Experts of a small language model.
Experts: 128 experts in each of 10 layers, a sigmoid router.
Training: a variant of Adam for the experts, 426M tokens.
Below are experts of layer 5 (counted from 0) of a mixture-of-experts language model. Rows are named router (the router's row for the expert), gate (a neuron's input weights, with its number), up (a neuron's input weights, with its number) and show model dimensions 0-95. Each number is 128 + 24 x the weight over its row's rms, rounded and kept within 0 to 255.
After each expert's rows: a language model's description of what the expert responds to. This comes from a sample of Wikipedia text that the model never trained on.

# expert 16
router [112  99 118 101 129  97  92 132 172 120  93 157 145  92 156 105 146 140 118 116 109 146 140 126 167 116 115 131 114 152 164 130 124  98  95 133 147 138 104 115 141 104 122  91 141 125 124 118 106 127 119 103 171 159 112  89 120 107 141 136 177  98 135 128 108  70 127 138 143 103 135 132 157 125 115 148 150 183 136 109 117 158 113 116 102 153 129 140  86 115 108 168 145 126 140 133]
gate1 [109 155  92  53 131 113  95 150 126 135 133 128 141 149 148  72 126 147 138 130 122 137 185 138 155 139 168  99 151 112 134 152 163 147  81 147 134 119  86 131 141 135 128 170 106 146 117  99 127 155 107 100 149 131 160  94 121 127 135 125 146  99 121 144 130 114 124 152 138 129 127 117 156 143 116 100 126 148 161 144 104 146 161 135 118 139 175 132 164 109 150 100 116 119 147 179]
up1 [154  97 154 112 130 128 107  59 123 116 170 147 137 114 126 146 125 131 107 142 136 105 113 135 124  94 120  85 139 118 124 122 128 124 154 119 148 134 132 141  86 157 140 105 128 115 108 173 127 100 139 126 135 154 125 135 134 134  83  87  91 121  73 128 115 137 120  83 169 127 115 142 166 126 131 148 126 102 137 104 189 130 137 149 104 140 120 146 136 148 183 122 164 108 161 104]
gate2 [130 169 158 156 175 120  93 106 176 113  84 123  89  79 116 133 152 155 117 160 133  59 127 133 142 149 159 110 152 113 138 124 103 149 139 129 116 140 109 101 134 124 155  88 128 122 124  95 121 112 102 113 105 167 113 167 139 123  95 134 108 129 120 150 129 115 159 108 139 100 153 148 112 110  98 136 159 139 157 124 146 146 122 117 152 125 152  95  84  84 160 157 120 119 137 101]
up2 [ 97 136 153 110 189 151  99 162 165 116 101 160 138 107 147  97 148 153  74 148 136 124 163 128 158 123 133 153 134 122 131 149 127 134  76 124 157 157 137 100 155 171 132  71 142 143 108 144 124 144 133  75  96 109 120 110 108 133 117 125 144 125 154 130 115 123 119 132 139 135 138 160 163 137 170 154 113 130 167 108 120 124 127 150 110  89 100 118 105 130 130 163 100 120 125 129]
What it handles: Function words and table cells in sports careers and rosters, such as for after played, of, position codes FW, MF, ENG.

# expert 4
router [129 102 137 165 155 105  91 138 114 139 126 158 101  91 101 129 162 124 146 114 100 148 150 111 115 103 111 111 172 133 106  87 153 111 155  69 134 112 103 140 114 119 129 153  84  77 101  92 155 112 104 175 125 120 117 141 137 100 167 148 111 124 135 123 148  75  97 140 117 104 120  94 122 141 103 162 223 190 150 131 130 113 124 125 136 128 103 114 109 110 151 132 132 125 145 170]
gate0 [166 125 163 111 157  70 101 146  98 113 109 123  94 152 121 135 127 144 162 141 137 145 111 164 120 134 126 126 135 114 126 111 137 119 119 174 154 112  84 148 178  86 139 134  79 127 124 138 162 174  85 148  87 106 122 120 124 123 141 105 104 142  78 110 148 153 101 110  85 160 101 137 147 126 125 121 111 128 143 128 116 115 129 129 122 107 106  70 174  84 112 138  85 141 128 159]
up0 [133 123 107 128 109 154 147 105 119 138 140 114 126  88 154 123 107 119 139 137 133 118  94 179  83 129 151 106 133 164 112  69  88 130 132 122 131 178 132  70  67 126 150 110  92 136  80 112 131 105 141 100 161 122 121 143 172 110 109 177 148 130 163 147 141 121 154 139 126 132  99 131 114 132  95  93 111 160 118 143 138 107 100 148 159 124  72 149 141 178 123 151 170  89 122 110]
gate1 [164  97 108 117 114 117 109 145 144  93 154 112 123 135 113  96 114 126 120 115 137 142  77 159 122 160 125  69 136 125  94 113 131 129 135 133 134 169 147  96 162 116 153 130  71 126 119 151 111 105 122 139 153 159  94 140 176  87 144 111 154 132 108 130 136  97 159 169 108 127 119  98 109  76 145 117 120 165 104 164 102 144 145 116 122 180 120 137 129  89 149 158 109 134  75 148]
up1 [119 146 136 106 122 102 115 121  95 169  94 115 114 168 111 100 130 140 136 135  92  99 140 123 116  93 122 194 133 128 128 120  95 105 115 120 133 119 150 140  92 141 139 122 150 111 188 143 125 159 126 136 116 105 169 121  98 132 136 117 114 122 107 138 123 135 116 136 148 140 118 158 153 111 132 117 152 105 135 139 133 131 126 140 122 106 177 146 101 139  92 102 160 133 141 119]
What it handles: First sub-word pieces of split words, usually consonant clusters after articles, such as sp, st, ch, ref, isp.

# expert 21
router [117  71 129 125 122 137 112 148 153 136 151 130 123 108 128 127 148 175 138 148 127 162 126 180  92 121 119 138  79 161 153 120 120  93  86 147 104 120 124  92 134 112 131 130 102 116 127 139 126 131  96 118 158 116 137 104 114 122 128 118 126 105 121 157 123  46 134 144 162 119 132 146 132 121 139 148 141 168 142 175 120 154 123  91 152 154 133 104  93 115  72 127 131 154 140 117]
gate1 [136  83 110 121 110 136 135 109 127  80 185 169 149 115 115 116 113 135 134  83 128 106 136 149  91 160 114 127  89 125 145 110 118 130 151 133 142 110 151 116 134 149 112 134 119 142 130 123 107 184 109 215 145 161 134  95 135 118 103 102 120 105 186 123 136 158 128 115 128 148 178 147 126  97 140 133 105 105  88 162 101 134 151 132 137 141  75  93 117 144 140 134 148 147  97 128]
up1 [109 158 105 151 112 133  92 121 168 157 130  75 146 149 139 160 145  97 130 117 152 134 112 115 145 108 140 117 157 121 127 147 116 130  81  97 130 172 127 158 109  91 115 149 111 102  70 153 134 110  81  92 134 145 111 158 138 134 155 181 120 135  87 123  81  90 160 172 128 123  97 133 105 159 113 133 142 200 136  97 196 122 111 111 120 131 164 133 100 120 128 134 136  92  93 113]
gate2 [110 134 111 166 134 131 134 131 126 141 167 129  77 131  95 198 113 121 105 153 159 110 169 156 125  98 149  73 135 157 145 150 126 153 137 139 143 121 162 111 119 158 134 156 153 114  78 149 122 129 152 111 156 105  97 161 175 112 168 106 106 110 117 114 121 123 141 135  67 139  94  97 166 165 105 144 134 122 126 129 115 135 114 131 131 142 103 107 120  97 123  92  91 139 122 130]
up2 [139  78 151 130 146 129 123  75 130 137 192 125 134  80 136  94 160  94 166 119  89 140 138 142 155 112 120 149 117 123 122 117 173 118 133 138 131  96 114 136 136 109 145 129  97 178 175 188 124 133 123 130 136 122 145 130 124 148 134 131 130 129  93 110 120 124 100 124 154 142 132 143 148 144 107 148 132 131 142 151  79 166 103 132 128 132 158 135  97 137 106 141 126 128 131  93]
What it handles: Prepositions after nouns or verbs, such as of, in, to, for, by, from, with, between, into.

# expert 33
router [ 91 118 120 146 136 120  99 137 168 116 121  94  97  92 121 113 162 171 178 102 138 131 148 103 128  86 100 114 134 123 118 147 146  93 116  70 132 107 135  81 103 150  89 149 114 118 100 123 143 135 135 124 110 132 101 113 155 113 141 102 105 113 110 126 100  92 164 154 132 116  79 138 128 101  78 122 198 135 136 118 150 131 113 103 147 110 101 139 105  99 132 107 126 128 184 136]
gate0 [119 132 103 139 111 163 153 159 128  75 117 144 129  84  83  88 116 174 117 113 144 128 148 110 140 157 102 173  80 143 147 182 163 126 110 107  63 115 133  69 125 143 129  95 157 128 128 150  72 151 135 118 127 143 126 141 109 114 133 112 124 136 150 141  96 113 121 121 118 127  76 179 119 153 100 149 146 124 129 105 135 123 131 125  92 142  76 182 133 145 100 125 128 103 147 128]
up0 [134 125 140 144 138 161 112 161 121  88 136 117  88 120  84  96 114 162 169 102 166 107 147 110 120 135 148 151  87 122 106 134 154 130 111 163 134 119 102  99 167 175 120  90 103 106 162 130 106 155 130 142 115 105 122 120 132 106 147 106 112 149 126 148 110 116 108 134 123 110 105 126 118 142 121 153 123 117 116 180 128 127  92 117 116 104  68 169 125 126 127 160 109  84 188 101]
gate1 [155 125 117 132 134 100 141 121 136 164 136 148 118  98 124 130 108 111 159 172 142  94 160 160 115 110 116  67 142 179 162 171 117 104 146 148 117 125 112 128 134  63 118 162 125 129  78  91 152 125 147 128 118 146 141 133 153 114 131 148 166 165  92 158  98 119 181 124 144  97 138 164 124 152 139 131 109 124 155 170 127 139 118 118 111 176 154 152 160 135 133 133 129 136 137 106]
up1 [145 112 164 139 143 140 100 177  83 120 117 125  85 131 163 121 166 114 140 140 119 141 100 179 148  77 120 150 140 129 116 120 156  98 126 174 151 180 117 168  95 167 144 135 121 109 145 139  99  93 110 174 158 112 133 142  84 171 102 133 136 117 145 101 142 123  83 108 130 188 148 123 138 120  96  82 116 161 157 128 109 107 117 166 121 103 108  92 146  82 123 139  99 131 111 124]
What it handles: First syllables of proper names and rare words, often European or foreign, such as Par, Bar, Cor, Vit, cant in cantrefi.

# expert 10
router [128  88 113 137 126  98 162 168 161 176 132 136 112 109 128 117 166 131 136 155 121 151 116 152 102  96 126 101 104 150 124 131 140  65 126  76  95 136 107 118 126 116 145 149 146  73  98 143 173 138 125 134 127 139 127 145 162 127 109 148 136 116  92 159 111  78 151 152 163  90 118  86 133 175  93 119 164 132 139 107 107 157 104 136 145 109 101 123 106 141 135 125 105 165 137 193]
gate1 [169  78 124 102  90 128 166 141 132 180 115 118 144 120 127 113 171 137  49 111 117 136 119 129 148  99  86 113 124 105 136 126 122 161 150 109 142 104 146 103 121 113 114 171 143 111 176 138  99 164 101 115 152  82 134 124 155 106 128 142 150 130 147 158 154  96 107 123 165 108 146 131 162 138 125 130 132 138  84 120 131 124 133 122 151 140 164 115 124 108 144  99 152 121 170 118]
up1 [152 155 121 169 170 159 112  89 149 103 162 170 134 129 138 119 108 116 127 126 167 112  89 131 119 168 106 138 106 123 137 124  98 122 147 114 101 104 212 120 153 142 102 106 131 123  68 143 113 131 150 127 103 133  86 164  98 129 138 160 132 114 106 124 147 142 120  96 157 146 132 118 119 120 131 136 110 123 181 138 125  60 113 138 127 105 115 109 126 134 152 155 123 107 128 131]
gate2 [135 115 160 151 145 161 133 137 142 138 132 125 105 152 135 138 116 146 147  93  78 114 138 144 125 159 122 133 146 139 127 123 155 122  46 136 110 147 107 148 141 129 133 158 169 133 121 105 175 128 153  76 115 131 140 107 124 165 129 144 110 140 130 111 115  90 143 113 154 147 118 107 111  94 145 142 124 162 154 120 157 137  85 151 126 161 101 141 124 114 132 131 105 138  88 122]
up2 [130 130 161 140 136 136  95 141 114 142 137 118 148 136  95 119 110 124 108 135 115 120 140 105 186 103 166 161 126 115 139  79 121 185  85 154 179 148 129 122 124 144  91 169 140 157 124 102 144 101 156  88 166 166 153  85  99  92 122 102 103 151 110 176 138 154  98 129  97 150 156 141 103 123  88 120 154 106 104 158 194 129 111 194 141 141 115 132 112 117 121  98 106 120 142  75]
What it handles: Periods and word-plus-period pieces ending sentences, plus line breaks and heading marks, such as year., s., ")." and "==".

# expert 25
router [108 108 148 139 136 139 110 135 144 140 122  98 123 156 124 135 157 129 121 137  80 127 125  95  92 134 137  96 111 114 122 108 146 102 142  72 136 129 141 117 123 144 112 152 107 108 116 129 143 114 123 129 134 152 156 139 132 127 163 141 118 103 109 145 121  71 146 107 148 111 118  84 135 133  80 113 149 127 137 136 113 153  61  88 138 130 165 124 108  93  47 142  86 120 100  92]
gate2 [125  87 119 124 136 128 144 164 127  89 105 151 138 149 144 118 145 145 103 145 106 100 126 148 149 100 188 109 124 118 114 152 119 106 154 125 115 122 108  99 173 186 156 153 127 143 102  80 116 180 127 143 148 111 141 133 111  71 145  99 153 146 133 154 122 138  89  97 184 141  91 111 149 154 126 119 126 125 117 162 153 158 140 106 113 115  88 151  70 127 109 134 108 137 122 122]
up2 [115 161 130  88 163 130 141 149 137 145 176 142 104 135 122 134 181 153 135 119 127 105 101 150 110 127 163 152 128 131 123 132 146 123 155 112 156 133 151 134 149 142  84 114 131 137 122 130 112 146 104 121  56 135 129 158  90 154  98  91 150 120 100 138 152 121  99 138 162 137 107  81 161 175 110 122 134 125 175 110 103 135 130 143 148 115 142 154 166 110 169 107 139 134 141 128]
gate3 [110 153 148 113 115 147  94  81 109 163  80 142 117  63 125 152 127 117 130 109 122 158 118 164 150 126 114 140  98 104 131 100 126 141 129 110 138 140 123 129 122 125 162 124 126 166 102 122 135 106 121 132 104 122 132  93 111 117 142  66 200  94 127 137 126 128 109 116 163 142 124 114 154 133  97 165 144 194 144 112 173 130 123 116 111 120 152 167 106 131 137 123 129 100 111 129]
up3 [157 144 107 160 112 143 159 126  94 151 109 119 166 137 127 130  96 151 102 142 118 154 144 177  58 159  69 100  82 146 111 118 140 137 102 102  86 143 143 126 156 154 101  96 138 142 112 116 113 112 126 125 104 105 162 127 125  90 107 160 108 125 133 138 111 105 143  96 155 123 170 135 159 135 123 120 135 121 131 114 120 148 127 114 118 132 148  80 167 119 121  71 124 144 126 137]
What it handles: Line breaks around section headings and lists, plus slashes, quote marks, parentheses and dollar signs, e.g. indie/Britpop, lab/office.

# expert 23
router [151  98 118 151 108 113 124 151 156 156 142 134 115 101 147 158 162 169 156 148 117 117 121 146  91 125 124  98 155 136 149 102 143  75 142 114 130 102 152 105 119 135 108 141  99 113 124 118 131 156 119 143 163 132  99  87 167 140 168 147 168 118 131 170 124 101 155 124 124  88  99 135 125 134  81 155 133 124 142 140  96 131 100 134 141 140 122 153  79  89  98  97 120 127 137 155]
gate1 [141 125 114  89 105 107 154 136 115 104 158 115 176 101  84 124 139 147 130 136 143 103 147 140  77 143 116 100 140 149 145 128 190 116 134 134  80 119 100 157 141 159  93 172  96 131 115  84 161 150  74 166 141 133 141 106 147 127 136 120 161 133 166 132 107 112 137 109 156  87 110 146 150 122 129 124 125 129 133 112 138 112 107 160 124 165 113 143  97  79 138 109 160 149 173 139]
up1 [167 108 116 151 147 144 142 114 159 128 165  99 139 110 149 107 131 133 111 118 193 138  98 149 101 151 129  88 118 186 133 121 143  97 142 128 107 123 146 142 136 158  97 169  84 155  93 119 125 125 127 169 117 122 129 124 145 125 131 123 157 123 153  76 170 135 132 173 112  99  95 118 130 131 124 172 116 108 127 125 132 152 101 155 172 131 126 128  76 139 141  97 145 109 164 156]
gate2 [117 134 153 152 170 152 182 149 147 138 112 165 143 110 153  95 116 195 127 132 142 126 151 133  98  99 147 123 135 135  84 123 128 146 107 122 100 128  96 107 189 135  87 105 163 127 148 116  90 134 128 110 160 151 147 115 124 128 141 126 105 162 105 142 145 111 158 146  97 131 184 148 121  91 149 151 109 137 151 141 151 131  91 137 108 169 125 103 140 140 160 100 121 129 125 137]
up2 [118 127 202  67 125 108 133 124 119 104 117 126 207  88 104 103 101 160 109 127 113 158 153 101 162 121 105 119  96 125 159  85 135 160 127 137 126 174 120 129 118 112 109 113 137 122 136 153 137 171 181 157 129  87 132 103 100 124 116 108 134 153 118 179 125 134 112 130 125 126 124 134 139 137 144 160 103 111 124 119  99 136 155 155 120 175 115  90 119 124 154 104 113 133 135 164]
What it handles: Pipe cells, semicolon-separated stat values and closing brackets in sports tables, career stats and citations, such as |, —;, 0;, ), ISBN.

# expert 59
router [ 91 128 112 122  86 100 107 114 145  97 115 123 114 132 125 138 175 147 122 153 135 140 150 132 112  83 145 128 125 143 125 135  99  62 129  86 105  86 105  94 107 111 103  99 131 123 106 168 146 113 124 128 152 127 110 131 147 112 112 152 103 106 140 152 113 103 119 111 136  90 128 114 140 121 135 140 183 144 117 128  81 167 106 112 141 111 132 125 118 121 138  81 123 139 135 172]
gate0 [145 125 147 131 105 117 144 109 107 140 142  73 138 106 152 129 162 158 126 144 174 119  79 114 161 128 138 116 104 118 135  85 126 107 137 147 107 113 178  60 130 105 110 111  82  90 125 148 165 145 135  88 123 105 129 133 106  87 115 116 134 120 106 166 152 120  96 148  95 135  64 127 138 152 161 150 136 119 148 151 123 110  96 130  98 124 109 157 112 139 134 118 134 163 144 120]
up0 [ 63 119 150 152  79 165 126  89 101 157  64 132 139 119 130 158 154 143 137  86  88 149 122 123 137 152 118  80 115 138  90 137  99  99 153 131 153 152 155  87 134 133 130 135 131 164 127  96 157 169  88 115 111 104 141 111  86 138 138  83 142 127 128 160 105 144 138 128 153 149 146 127  96 134 100 137 119 129 124 123 139 114 142 140 105 100 180 186 129 149 126 142 103 109  94 129]
gate1 [ 84 130 104 151 148 116 103  99 162 148 117 116 102 118 147 139 144 158 123 153 130 162  93 111 138 118 113 146 143 145 134 117 126  62 110 135 104 113 113 130 117 136 127 153 137 123 112 154 117  80 127 115 118 121 147 140 135 145 118  88  84  86 131  95 122 110 138 119 143 155  98 104 125 140 165 141 156 113 154 117 108 105 120 144 135 125 169 113  92 143  91 124 139 158 124 147]
up1 [157 123  85  92  93 126 133 155 169 141 181 155 138 100 136 137 136 168 134 110 110 111  77 114 108 119 115 103 139 114 108 153  94 135 125 147 127 101 125 150 131 150 140 107 121 136 148 137 127 120  45 139 159 130 164 115 147  93 141 130 115 114 137 157 166 135 101 162 128 149 102  98 115 152 121 128 133 124 138 169 136 110 110 144 172  97 144 113 130 126 154 115 152 142 151 150]
What it handles: Single letters and short pieces inside foreign or uncommon personal names, plus === heading marks, such as G-u-itar, H-ew-itt, Crist-y.

# expert 50
router [117  78 106 123  98  97 125 135 157 157 119  94 110 106 132 135 173 126 140 123 127 102 107 148 121 104 134 141 122 148 153 139 162 108 123 101  91 130  98 135 129  84  96  98 158 125 121 105 118 110 141 119 159 150 116 100 180  83 182 127 101 108 126 180 163  73 147 128 136 131  98 120 101 146 124 151 152 153 124 102 127 156 112 129 148 134 157 122  44  89 109 143 129 111 140 150]
gate0 [143  95 109 108 113 189 172 142 124 136 142 106 112 124 117 127 170 123 143 120 106 123 154 168 168 137 100 131 163 103 151 138 146 137 152 151 143  99 136 129 125  93 139 108 142 149 128 144  96 131 109 105 119 124 141  94 127  75 142 105 103 140 162 148 177 114 158 113 135 122  92 143 116 146 143 164 146 157 140 113  93 113  90 120 117 126 114 117 111  84 133 175 134  98 161 145]
up0 [159 125 111 118 120 112 153 120 129 126  72 127 119 133 140 122 118  88 104 184 117 122 153 150 121 137 105 103 135 151  77 135 144 140 191 117 112 122 139 159 121 114 124 164 164 114 149 114 130 115  92 149 150 143 131 100 113 113 145 133 138  85 100 155 128 144 175 133 112 138 115 123 126  77 126 140 133 152 134 143 156 136 143 148  78 119 162 122  97 179 133 164 135 106 150 124]
gate1 [114  94 139 142 123 159 129 127 124  83 157 150 116 127 145 109 160 115 136 132 135 112 159 156 158 108 126 125 117 165 138 152 170 129 133 141 128 130 114 126 129 107 144 149 138 110 122 129  72  87 104 122 149 100 102 172 125 104 184 169  85 151 125 114 198  86 126 164  99 129 122  96 134 159 139 131 119 138 131  91 108 171 108 165 158 120 133 126  81 107 139 118 113 115 149 157]
up1 [120 118 147 129 109 141 127  91 130  93 117  84 146 135 124 117 171 133 101  89 109 158 123  94 153 148 124 157 115 141 133 131 147 141 112 116 127 116 121 116 150 133 123 105 152 100 157 102 126 128 134 153 130 164 124 118 146 165 142 120 110 171 149 127 132 112 111 109 149 176 139 106  98 104  81 154 151 124 116 137 118 134 180 143 187 172  79 110 159 107 107 139 133 141 125 107]
What it handles: Verbs and nouns of personal careers in biographies, such as studied, retired, debut, moved, footballer, and Early life or Career headings.

# expert 28
router [123 112 124 103 137  90 137 143 140 153 118 110 103 101 129 122 143 125 149 101  87 139 104 143 104  77 143  91 124 160 125 112 145  82 175 121 110  86 123 140 135 130 120 125  87 123 107 115 130 183  94 146 132 156 163 101 157 125 149 102 107 113 136 134 101  71 132 121 158 142 126 117 154 112 122 133 154 136 185 100 143 124 123 129 135 112 127 121 104  83 100 140 144 127 124 168]
gate1 [146 126 156 114 130 116 121 128 169 129  68 134 136 150 126 173 138 121 128 136  94 135 140 106 134  91 144 138 149 176 151 101  79 104 144 131  96 105 147 139 169 144 119 136 135 125 117 156 121 104  81  98 127 141 120 115 156 151 144  72 132 134 155 111 187 112  98  75 170 143 128 147 147 127 137 167 148 156 149 100 135 147  92 110 147 150 112 138 132  86  75 167 141 156  86 111]
up1 [111 142 134 130 138 193 160 114 110  82 107 140 119 143 120 124 145 152 146 148 138 138 185 115 123 143 160 132 159  84  88 136 161 137 104 111 118 119 144 100 135  99  95 111 146 132 116 156 145 125 120 165 160 115 162 164 106 113  91 149 112 106 142 191 133  87 143 140 111 160 198 105 109 139 121 128 120 103 147 139 113 170 175 140  67 119 177 113 168 113 132 123 135 138 136 136]
gate2 [137 112 169 127 157 106 124 142 135  92 146 129 113  97 110 110 136 137 152 125  94  92 126 143 134  98 150 115 201 121 100 154 162 144 118 142 153 108 125 113  95 138 111 170 122  96 119  77 133 126  85 137 124 182 129  94 142 140 109 150 116  94 125 139  88 119 138  98 149 131 131 130 121 115 119 111 132 125 116 146 143 112 158 139 171 113  98 110 153 109 148 146  84 109 155 125]
up2 [130 133 113 123 134  88 188 131 166 131 131 164 128 192 106 134 125 112 146 105 110  87 125 167 103 138 109  95 124 115 115 128 137 116 135 155 121 122 143  97 132  99 116 109  78 142  87 160 118 132 150 142 148 122 143 121  98  76  95 128 142 134 121 136 124 146 127  80 151 119 124 145 140  78 156 117 109  91 140 135 137 116 123 122 118  82 122 128 105 141 188 119 134 152 171 124]
What it handles: Coordinates labels in infobox lists, plus words after commas in lists and enumerations, such as Coordinates:, equipment, University.

# expert 42
router [ 95 135 104 100 135 104 122 140 179 130 110 126 123  97 126 111 139 124 114 116 138 142 104 153  89  93 136  93 140 112 146  78 118  81 122  85 120 110 109 119  86 117 126 119 154 135 121 171 131 109 103 151 122 124 140  94 119 128 137 140 127 117  87 177 124 106 128 117 123 108 151 108 128 114 132 105 166 138 113 121  84 140 133 136 159 126 128 120  92 115  85 107 132 145 119 148]
gate0 [118 115 147 125 110 153 125 116 119 153  96 128  97 127 163 146 105 175 132 151 137 151 192 153 125 140 101  50 111 114 113  98 119 134 120 114 109 134 147 116 146  86 131 161 121 128 117 119 140 152 142 118 126 110 150 143 101 151 143 142 151 144 157 136 132 111 142  93 123 126 149 121 149 120 132  98 141 154 118 122  83 117 120 122 171 152 128  95 162 110  81 144 149 128 118 142]
up0 [172 140 141 160 145 123 167 143 105 121 126 155 133  81 156  94 120 114 157 118 132 131 163 138 141 123 152 147 133 126 160 154 139 160 136 133 122 118 125 137 126 109 132 136  88 134 155 105 172 133 160 134 117 142 151 171 130 101 138 181 104 195 136 113  77 109  72 113 117 142 160 111 138 148 125 167 146 126 132 118  86  77 107 127 138 149 110  77  79 170 123 118 169 141 102 120]
gate1 [127 105 124 106 152 157 143 152 128 141 109 112 111 106 123 139 118 177 103 113 106 121 167 174 149  98 111 104 124  87 144 113 179 137 131 120 146 110 151 111 153 141 115 111 154 133 126 119 145 104  99 120 143 132 134 109 116 115 126 186 140 130  97 178 121 104 128  89 146 110 130 143 138 149 173 107 154 137 145 134 107 142 132 116 101  93 102 109 129 107 133 138 111 115 138 133]
up1 [157 104 156 135  74 132 138 129 115 104 112 141 148 176 126 133 147 114 152 111 111 158 130 124 119 134 135 136 153 123 104 129 102 153 138  81 133 141 108 124 146 130 152 113 141  75  78  97 135 128 142 134 123 123 151 145 138 142 134 119 130  98 153 130 108 141 146  74 149 158  83 157 151 127  90 114 137 146 141 152 173 158 134 130 111 134 135 147 150  98 129 164 140 116 136 146]
What it handles: Inner pieces and capitals within surnames, team names and acronyms, e.g. Kau-f-usi, Whe-at-ley, H-ick-man, Be-itar, A-RI-A.

# expert 9
router [101  81 103 130 117  86 112 135 145 127 137 118 104 114 113 166 129 173 125 124 100 130 153 177  94  99 130 129 108 120 139 106 155  98 132 144 115 140 120  92 128 129 145 107 132 115  82 122 115 157 134 118 193 110  80 154 154 128 147 141 125 110 112 162 126  47 123 127 143 130 108  96 197 134 117 163 165 168 117 108 107 109 104 128 151 148 128 146 116 101 112 149 160 140 160 128]
gate0 [ 70 118 116 133  77 105  97 108 132 166 151  93  92 146 114 116 143 108 100 167  93 154 168 125 139 129 104 135 135 128 117 136 164  85 149 155 122 123 140  77  89  96 194 151 124  80 182 106 103 135 102 117  84  92  95 169 204 139 131 164 149 125 134 114 152 120 151  90 133 140 114 107 137 161 121 108 115 135 129 133 139 154 129 132 148 177 132 133 134 119 152 138 121 125 123 126]
up0 [102 150 144 143 110 147 124 128 198 132 143 149 189 135 130 100 164 127 124  86  98 113 125 120 137 102 121 126 101 118  89 112 101 163 146 112 148 134 136 122 110 106 156 106 153 104 138 123  71 169 132 145 103 148 115 146 111 129 132 118 175  91 103 156 100 148 122 135 121 140 156 118 150 125  99 141 132 118 137 155 119 107 131 140 168 159 152 149  98 130 137 112 164 153  82 142]
gate1 [121 118  94 136 156 138 140 121 123 146 111 130 158  92 107 118 153  91 112 141 172 145 179 168 154 106 148 159 117 124 156 132 146 134 122 154 188 127  86 140 111 167 151 127  80 132 123 148 111 117 121  91 162 135 118 132 168 149  91 134 152 133 122 111 123  95 130 120 123 146 135 102 157 106 127 146 140 148 148 138 140 149 126 126 149 128 116 131 106 135 132 160 166 156  96  78]
up1 [120 121 105 117 129 140 102 105 137 145 155 128 104 110 116 146 131 144 115 135 116 124 118 145 161 189 141 132 130  96 117 155  95 137 168 127 137 190 167 163 129 145 126 110 151 132 157 149 131 150 113 116 161 141 108 143 190 150 112 126 134 110 114 142  85 130 126 113 121 144 129 108 166  91 159 128 114 107 120 145  93 141 130 124 161 124 146 121 119  95  88 144 102 133 146  88]
What it handles: Unit abbreviations after numbers, like m in 2135 m, and lowercase word-start fragments such as f, w, l, st, sc.

# expert 30
router [122  93 134 133 114 126 113 121 160 121 149 107 123  96 113 101 168 137 114 112  89  94 133 165  83 101 127 129 118 139 144 101 152 105 119 116 151 114 130 100 138 138 132 107 157 110 116 106 148 117 110 135 157 146  94 112 163 110 149 118 148 134 169 143 154  75 141 144 141 140 109 154 117 147  94 159 174 180 170 130 132 123 134 115 154 154 153 154  73 100 129 164 120 194 117 127]
gate3 [150  99 171 128 170 122  96 108 148 136 120 113 101 132 135 131 196 165 105 134 113 105 103 116 106 130 148 119 149 102 134 101 109 128 141 100 173 114 122  72 122 132 127  89 100 106 126 139 136 139 104 124 150 145 115 127  99 108 143 113 124 127 138 159 140 113 127 168 162 135 116 169 121 101  75 142 198 118 142 112 126  82 113 134 191 143 177 155 153  85 149  95 112 143 165 124]
up3 [168 145 115  86 143 116  94 132 148 161 100 139 134 131 112 150 134 124 162 137 127 123 151 106 153 137 130 127 162 115 126 131 136 149 152  90 101  86 140 169 112 123 110 142 134 136 109 113 108 154 113 117 110 135 150 130  82 120 170 161 116 107 101 115  92 132 193 151 104 128 121 184  97 111 119 140 109  74 101  90 142 134 107 160  90 111 105 140 139 130 178 154 130 128 145 103]
gate4 [165 109  88 116 102  75 162 181 123 148 146 154 136  48 152 113 151 144 145 135 134 147 173 123  82 105 136 114 140 136 133 142 150 146 120 122  91 121 150 111 137 133 162 128 107 135 117  92 138 145 109 126 120  88 116 133  98 115 163 107 129 106 132 149  99 111  93 121 133 113 149  84 171 111 117 122 168 161 165 121  83 108 153 126  81 116 157 125 145 142 122 161 158 121 147 146]
up4 [147 100 132 163 120 144  92 128 130 130 124 140 130  79 180 132 113 126 103 104 152 136 125 102 125 121 121 115 105 151 138 124 136 105 153 117 135  91 103  92 129 102 160 106 125 164 123 116 136 130 125  83 162  99 173 153 137 135 126  81 129 117 113 120 140 124 132 128 140  99 166 132 148 138 166 100 136 140 150 165  96 117 140 127 170 112 150 116  97 147 121 162 100 147 112 112]
What it handles: First letter or short piece of a lowercase or capitalised word after a space, especially m, M, b, l, ch, e.g. m-ade, m-ad, m-imic.

# expert 45
router [136 126 114 128 130  83 137  98 167 125 114  93 122 164 133  92 124 134 118 177 106 129 103 106 106 134 116 122 103 108 139  97 132  77 159 145 119 123 164  79 118 123 141 142 125 103  92 144 160 164 143 156 145 163 142 146 152  79 210 134 132  99 109 141 104  84 106 123 165 127  67 121 133 138  85 160 154 147 140 158 121 152 140 127 133 127 129  91 115 156  99 124 116 151 103 125]
gate0 [103 131 144 125 137 118 108 113 140 133 130 144  97 182 131 136 114 146 125 144  95 143 127 119 100 103 139 128 145 168 111 118 115 120 154  72 118 106 163 141  85  90 126 141 143 110 132 154 101 145 156 147 108 155 123 133 124 162 138 138 145 137 148 109 178 110  83  78 154 111  97 118 113 130 114 163 176 141 141 159 108 148 149  80 128 135 111 119 124  84 128 114 149 122  91 171]
up0 [152 141 177 116 101 131 106  93 146 112 108 158  88 159 148 159 107 136 131 151 119 112 106  95 107 129 140 114 140 184 124 145  79 140 150 108 111 112 144 157  81 119 109 135 109  90  94 158 103 116 135 148 134 155  99 162 162 183  96 159 150 102 121 117 123 120 113 135 143 118  86  84 138 127 109 138 119 129 115 121  77 114 192  87 122 140 113 108 116 110 126 153 135 124  98 147]
gate1 [ 79 141 131 172 149 121 136 130 121 155 142 129 144 124 101 121 120 122 125 150 119 125 104 128 103 106 130 144 112 151 134 127  87 118 108 122 109  93 107 159  99 124  97 121 113 113 129  96 174 135 127 136 130 146 179 156 139  95 153  97  99 135  91 144 135 114 159 138 117 133 148 103 104 108 113 128 139 146 149 120 158 107 114 139 107 147 131 103 114 125 131 113 108 131 109 182]
up1 [184 123 128 132 108 141 164 110 155 163 124  88 165 109 127 114 123 133 142 132 143 135 188 118 160 107 108 122 186 145 149 132 128 122 107 123  83 112  64 115 110 154 123 130 120 139 155 149 153  97 118 112  97 138 160 103 119 139 125 147 167 122 117 123 153 112 139 129 159  73 142 113  91 136 131 155 120 125 109 114 134 158 140 112 101 139 120  98 102 129  70 116 171 110 103 158]
What it handles: Nouns after the, one or of, such as member, governor, mayor, friend, latter, below, and the piece id in taxidermied, Oneida, humid.